config = dict(
    router_score='sigmoid',
    routed_scale=1.0,
    head_dim=64,
    norm_place='pre',
    qk_norm=False,
    attn_scale=0.125,
    init_std_o=0.00866,
    lr_mult_up=1.25,
    beta1=0.95,
    beta2=0.99,
    warmup_steps=200,
    doc_mask=True,
)
Below are experts of layer 10 (counted from 0) of a mixture-of-experts language model. Rows are named router (the router's row for the expert), up (a neuron's input weights, with its number), down (a neuron's output weights, with its number) and show model dimensions 0-127. Each number is 500 + 50 x the weight over its row's rms, rounded and kept within 0 to 999. Numbers have three digits each.
After each expert's rows: a language model's description of what the expert responds to. This comes from a sample of Wikipedia text that the model never trained on.

# expert 43
router:616465479434528490618435570578594466512545445452598527468520546471489570389458560438503578510539487502559429549495520496482535492504460603551497536529487524520540499473534528532478479523414533503545480416511486491543568545446463436411562397592487543497521520478560495394507502464471561493497435529407585474435507471535422526539536497490476448453557499544410481550555420536489435528467
up2:484529480489523485558464524494499440570435377474504556527486552462530559522487560498482516501520431420484424489589532576495512494515537480478483510546572459477424418495579515542474454464540549483494607502496499503484403606551361494493509432479575526560426510544553515535507444554548553559456497570406566466471475506506483451459465473559544628489590511604408515572507549532555475465439
down2:526490408512469446359443549509448481558463490463556577471539451521568497542461456443536512561515553513442527572501503507481462576507529573492442378519502532403516460458518515587478588573443447475425522565469501557499469439439522508497463485504387571349524491494550529479451478484535514511526491394508501473531450508551452448455569528518441618465589502566546528536514444521445481488445
It responds to: The articles the and a and possessives like his, its, their, starting noun phrases after prepositions or verbs in prose.

# expert 39
router:536473425461496468494418570607472469447413490424519461489506533573491487436518631449481562546601516501519439473527466515429609400488447507539399534461527507512502581536542556542496476494527484630559521442497528491410543556454431524484468577585483562468598455474536460518497515458528494488579430489436535515468520452438508534583510446533467473512560536479459447469528445600484542537469
up1:535529429520450511405444561481450551475594581513502447559427490562521538366520520499459527435578508462541528527466539515516491477413487514502447486580381479558491473491506448521443493456496536440525388484477398461484564505417484506509500573577547520487536493546423449469385545426468547544425493532526465545434523469474423476567491579522476392487515472420413518525457529521515585487534
down1:530539543497500505523551363507465474470458480498425522401561640449521532481529517533568564492495480567546430443512498499437515507499498441525515501530536419452495527535486475393425530523482496517533494464538469476498487472505435546473400575536532525472477519492446457605567525532471410432458532494548497566458447513451501583497443471707580530501490543513470478626453463462469559527479
It responds to: Later digits within multi-digit numbers, decimals, times, coordinates and measures, such as 1.9 seconds, 7:00, 183 cm.

# expert 23
router:509469488516537463526439495516582537482515573474608451567524647523513533510556520438524459532527471422542503469460441480445561470530419581517509484459515538476597474510558498484463461508512534538521447415467577467455513564452488437497562443545473557521605492447511571447456535455504455516498489454526529510501584439383510646515499450540403465415451512527473432483495511503442443630444
up1:617506497491521443611399495566445488485528498401531481537532537509453593521516545523487485540362531606477550472491448504463476444510521493444515505453526505467494450506501475543483554441519415535515552480456462496494586599480502450425551476425459479543578549484540566455512534496458486492490628520504537494398637418387513454578474525464568546540513444519545516463573504545503474464506
down1:471459436412494578483460527482518530522504498533513539497488530425446465556460486478524541562551495591518447459499465471520430524507561519531431356436601468450533582519501442456463438554438437445635539456463534456546573442529514453423471516530555445520469484498454466453553449486489580572415514444477625536545526489440551451571526506571569510566534443481465455500484440478572513405475
It responds to: Inner or final word pieces of foreign names and words ending in vowels, such as o in Yaroslavl, ino, ano, aki, ka.

# expert 17
router:556516466433517478456398621484583465513513482470502536547560544576426482501512587490412508501537469506486430443501463486502577448414505478448462573462605569474499472538415486490473513514455580526497561489515572491500475575534512465490467530498553597504563512518570528364409553572480514444536398445488498555466464511533463554524450505556423437458498467558518478525578435604554484500423
up2:527394407555478500577378462554515509501564454423600459530541419487489505521529525508486352562520450484442527460412559549574397511583435553506449617489545440442450478526463501484551524539467532520545485514433558527519414487495490548428477429522515550490515481454592462517462463498517511545517500562508433506423541523517471502385532525546531400591519535457528526507489462494490452460517
down2:493463391476482471477447470495506453520448568520543560532513518467539497480462484472535524498503604493539562431561481493460414476569536543500512436424483646563514492511533530420526481562528445540487603561494451441467401571439480534477470498550543420528450480395560582477536546489480484465371477542462543484403502526533458687516535508585517525468508506557520501523502555511436501529478
It responds to: Hyphens joining numbers or compounds (10-team, over-the-top), spaces before units, and word-starting prefixes like re, pro, Ne, De, Le.

# expert 33
router:487425457454489512496455573579492510399526428457546425546518520536426565439471516376477489549541440469514496585535533473486504480513445544573421503497487591481571548503488460587576443508478565557583485472421560560593557598467548472491470527511386537562484458466530567384427540476522510461511446490444511507489535484481482540554590506506456424513517533477537465485509462602476423568462
up2:473528429486509417507532541480465510480470490489568459548528457543517527559474565469532463462537521523446485533535523476522484504529545603473420549536459468483448543615495571424522571457464537507507481612426482556549447578420493553511423415551469584576367538569518454497403494461417529498542423410504479537446575448541434520445538535424516557464444547495439544554515500435458458454432
down2:528437529490540546515462484533465421515467380469491507366502473595576517452582514520450519404540509545548465481494478452446499497579480545490513522478555507575496510510458389535518472632530460441498545448453534485524481523590474539479464507474564496452551478527581407466615570516544519446427489526437480416513369566504516506472556472431515515437616538447509488494579531533519547510473
It responds to: Nationality and proper adjectives starting names, such as United (States), American, British, National, Serbian, often in biography openings.

# expert 21
router:520470437541432513458385512503551474536483435445574536513556579475501502389476542520541439576500470475542502564579512442496539487481383516504530631517493463477491484505470481474495514522447485563578485432531475498425613474456500448500584436562476544441512490446587561404528512522505607547614423367508563491485571515466530555525434489591517512471506477493456469511542521527436472531499
up7:583552463610382527475399493535505462524552537596536512526557519605513555488477540553395447496515462510493509566594555449603472447571593485565483570547517541443567482416497445448502495547577506504528544471458518518512546547520495448479588474502526508497509462387496508547470488537577519550545500394461515473555442567503532559546463436401538540544536475564498551458500518547436545513464
down7:577505540494551485486471552582481483481449530494443498510482421521552484481517446471540484482516430607453511495430465542458517439448482499477489529435432550504475544492505644482462569562561561477505518441457537528478482494528425583480463566577506545376455619488471473448604487510509553512543526502546522587522544534491418452547488342590423480469499517547528489597425418442521502540514
It responds to: Short opening pieces of words split oddly, such as vo(cational), ac-ce-lerate, fl, conf, and the inner year digits like 2'0'17.

# expert 41
router:485474482483605492501457515511445487488442478456613512475566475500495494503425483458454532541490505481556475535565556443487517414438516616576467500491453527551527552590504493623518510403539532536528477470427537501570611553460591483481494569520508583562509492561554566386426520446529514446544433476383442591437498475465542523549533475524481439441492522424451477516541458581493467558470
up1:494481522530399460418519501455529559505410475502528641545485579459436522559542485551532463519581484506540462551493448397510519483558442456410610554525503358489431487469469519465502419460504459550501448557417520433437488421490435500478572483499575442481522508535467482575564499511492569583549454474515538565570439512521566517412517460503487536523481531548498555541469482495487407416445
down1:533484520609426484513471497493497482469458530506470546677515481451505504487513473576513425554598422538530397495485421511428449541514511531414553477528515445461388499494493545486507507503495452481460419527453543455405475414544433479443524465466491519617563479540419560558536457664497478570582545519477469495473475496490444592511483545491520565559501536480535553530471457456510545489489
It responds to: Adjectives and adjective suffixes before nouns or after linking verbs: public, local, small, important, resource-ful, inappropri-ate.

# expert 4
router:505511434446625520569520517488470494516435509541587613623540495510527490435467486513457488592528496476508487552462453504448567440455485554502526635432533487473547520504522451631482497438479432529543547438467521545444570537439500433480572454511528516511488460504501431540467482558511513554502508410469486580449550383468476521487516411595384510450497568506453487490504397517503531538444
up0:543556516488552471431497551450515509456461461464525541553565540601492445539555470561521432537510525527491488441514441509551524559569353413421573573424505513496530511577551494430527388481579521465499567373524612532469506412558541487519506411590571429511478540493455438518474546510474491556488453430442585573565479539479493528482548533517465453531496564434532479530567510506483496459501
down0:458484458502513494411555449577457481571576513452539624541528475525471605537523464438444450513476557456376457424496489542507549470529537390435531521493438557519463522574456467522436470551534431483393464483412531525508521542504469457534507521443412488441447528561424484421441554467486497365483549488575510495412489530537488514529502502448433460466431476489510514591502512444526514573586
It responds to: Middle syllables of long Latinate words, often after prefixes like con-, ex-, per-, as in perse-cu-tion, exe-cu-tive, collo-qui-ally.

# expert 3
router:511514481483548479506419510616531437429475482401508473570537538576441534463531541515479442487603499482472434582479525473456536388439490523543417541531506548488523495510414552446516425525516560478515533412465515514524520523386551511509520418578427447519578457474598521542454568572530538423528435515437486517514561454488542591589512515527455503513553492555452489551523361502453480557472
up1:491463562472465508513450503497456479441499564452632410499611479552520530503536568465489404532492551505537486594486460522510486437481475506537414557597462477454548561478461472566582431471596512553550504542434551527471506482471523507475591642507467503546500504512538574456521486470553529532546462548567416582531565454499552488474580587475499399457495439480444612458557457524464480525528
down1:559513679519566540520442473515487486474518443513471533478495404449564503545462423514550520534500510546540545625472446499491376488479566520471491465557433488498551521458515461520496464550478465433483472500395547514525558500438464491517478577516406457521604506447567506531481446523428516489511439579422478481400484492542456458562507611360541483506564531514517461519455533556561494533435
It responds to: Words and punctuation inside quoted song, album and book titles, especially pronouns like You, I, Me and closing quotes or possessive 's.

# expert 38
router:531501424506550477556392526660525489490423544421547496582546500560441539483508515523482489562574505484492392507542466450518496482479482549585464519530500476515510542491489475481480426446466495482501576449540577441465564539472574519434588551496437556517475437573542531482414559531564525488507452410404440490534475510510585517585480377529419469466466451573512474553495479605481441516517
up0:579459489556457458627585500545479568486495457465560527587564460463489403494480479523487492522559507420455577422522428448457409498524430458476501463469581499520568508554448604451472458548457501596508459428520498464407524538500474540496439544443461489548502510558518540556466521464529567483516508591449599570528393529551524552479529542538481537425604536490473546513518487454506523493624
down0:463453425479548542442585481519545585505543543487538478490469491494420466581474423472468559451492552504554522491575504471373479397424457465433545453491512436472457564451488453512504499564487472520566525347487457422464494575514522517519503452522484469601388493529548569543461534514464589453493492496452575480422596492570564527555476507469488585479460428446564537549531468579501475558481
It responds to: Table contents such as numbers, dashes and blank cells, and field labels like Votes, Apps, Goals, Result, Succeeded by, in election and sports tables.

# expert 20
router:540447514509513418449505543498485396409499459495523477575472537515428529435473506425478508517611483351561469428628500459497537459515477545520456526436471494571530512530587469507523500470497430552507552481463535528430500542498522501452469543500474504579494412517494552470459547582515501431539534466469526509476490462507546522560549381662446508480476522520546462591634435480485430519533
up2:499481535459424507414492427446551432421552538499552418585554621478497597571480484528482474525633447537459404515550617470474397476478519467440525479556493491407509516630474489449499436520474542585504481451466526495490472514575557525477467543521545437491506397475489483529471509481562497454510485514496557558595462598513511454537609455511484484507497601505508497545503526454492479530550
down2:432443597414486445520472509430541468537506484504460518537536544523487411421540504527513409554491517414468468474487497605478491521577555441475501514528451509539439464555473486395398532508499555523377475562447442478466396501548433482444497553523515561506481511478518577498531477581565540479411562549566490518560442486522561483493598436499544366492488564435522460494497544507537393469443
It responds to: Opening syllables of personal and place names after a first name or table bar, such as Mar, San, Bar, Mil in Milete, Bond.

# expert 26
router:547449415516597477517457500519474456522433558514535478565498515503410540457443515513446566500596426497532461453458491492552514496443471487497449513514460459491506588560541551549490445462457567628458537483444467566496505519470461390436559457539512568499524469492533583514407643543460497506577509489379481556438572541347559496560475476572412505531575494492495498533489487485511511498546
up2:433548449531491567522443626503505462539457491525513554549476444530480456544476534438483524510509503563467526425474512442520460494498537507647502638546515530503522560559516522489499567567511510619479481513515541517502491555532509547457567429478647480497475568415529531408478558505441427487523607534421498425430518514463523639554528457538470510516522511482608497567452497451507537477456
down2:509518488443588506572532555510481471461565489462428542501451531453464505565617535485585448429476493482574542435515448554532525500459513553463583479558400489466527609476471516476420502559455434420507535514455495455459435457464523444550578564425530507480412450422489542526374531577525477545575491505471483535411517441545546416525540537571538532493542489557493521434416553557546570454507
It responds to: Word-stem pieces early in common words, often after "was/were/be", such as es-cort, en-lar-ged, based, built, focus, contribut-.

# expert 46
router:528503437499563419476519536601495378502383458439569516501479580566457538476456531452527567488510422468444512594456518509471553450411488476518517501508486446531598443585478471512439486476419512481504475453605566532528565526495486526524533451533484537552604486480581558472465524525511469441565484516505558570401495437534462528606447396538416451482535436461530479544588473510457460507529
up2:454547463618585539580526540536474452600478554578436474469422417474421529517560574514532504544512452466466378537473485520518654498512494461484470368443487457530527480536534428496433595475508547543515497454625592539528526489491477485418521495549457551535551465440478464488561534495587469436510561456462462500474530513499506529565566585509469499547443522504527486581473485489439509462505
down2:505513553536510419466555522459474519546512506459530424566487516482583482497551405495495506432553495504450526417488445486504464434564562498468518564527493504521484522482537483600505515459564455610489461471523467517545558515496465502479437534540459562500561466492530498607488380603489536513400331644505502504509462532467509500362556555476557564442556470523442488528566527482424516530565
It responds to: Infinitive "to", modals and negation (would, can, may, not) and quantifiers like all, any, typically before a verb.

# expert 28
router:553539450502487382534496474558539434495516440496634448541518522536433514431556518510489590493515555496585400442472547538399542531505352516583528584508512487484604566514445403538499441382455460552535501521523540446522517535486521560483506511470501543453524412523522496409438555495539520458561455455465540487482486464452514549532524502582491469498565426436506457560496476528419487526426
up1:518474482510618441535539520546573504510480410534540413484533551418484471545547536491513537501557525519566437392515509477524463450446458521562457534501548426466539571558464455474475464383505487469438444536506581395462450553490566452458512501535447517513595459503503427424473527544483554551471513465410560514508510389439406583492512449493600441548605505480478506548528481441577469493564
down1:485450509496484554467495446475493510564422507526579538487442565527470455529505451423492432534467530489489481555494526580427504529477612426579549565477557428557542529559409469445508551473466560399494513537488477589503483512487477485490498566545446381604485550538548487478527492524548447445519562489576476504572522542437538399532400486428558524455509569436437585591566507538504470495393
It responds to: Number words and quantifiers like two, three, several, many, plus the prefixes con- and sub-, and capitalized name-opening syllables such as Ro, Tu, Hel.

# expert 24
router:466380455485483416483477533504480385478406461453619536555535585508498550473422538467512502533566442389546479564559493454523485511439463578493456493516577516513456571487448432537533488493534481613527491411425517462502521520490425507486440485551520506500518465552486489492508454601561482521489445468425477643556536495522580517524573450542481506395535454500566455523571472562517538564520
up8:470477554551613445496542563521445386473471521491529522418489526556472546486412508501472431484526493485472464550498503520545536445496532471528515494580483536592559535466626443577612495451502514618536483513469496537545506453468494428565498530495558518573460370475479491414502409459508510443427501486496502594446442536479448469455567475549457373524491540416537572578467483454485526549531
down8:553567505463460545450500534500509465401616474491555411343538466568515471506444492513514486482393488560496476475580490422440462492486450531515517537468452486404496408511503458506481444445371547483509526514524500540513559454463570508510507523493494464579528452500468501605470501418586509475541446501500500508474530501495527437480495442563443454518550519566465336557462545474473471571619
It responds to: Word pieces inside common English words, often just before endings like -ed or -ing, such as discol-our-ed, His-tor-ic, comp-an-ion, flav-or.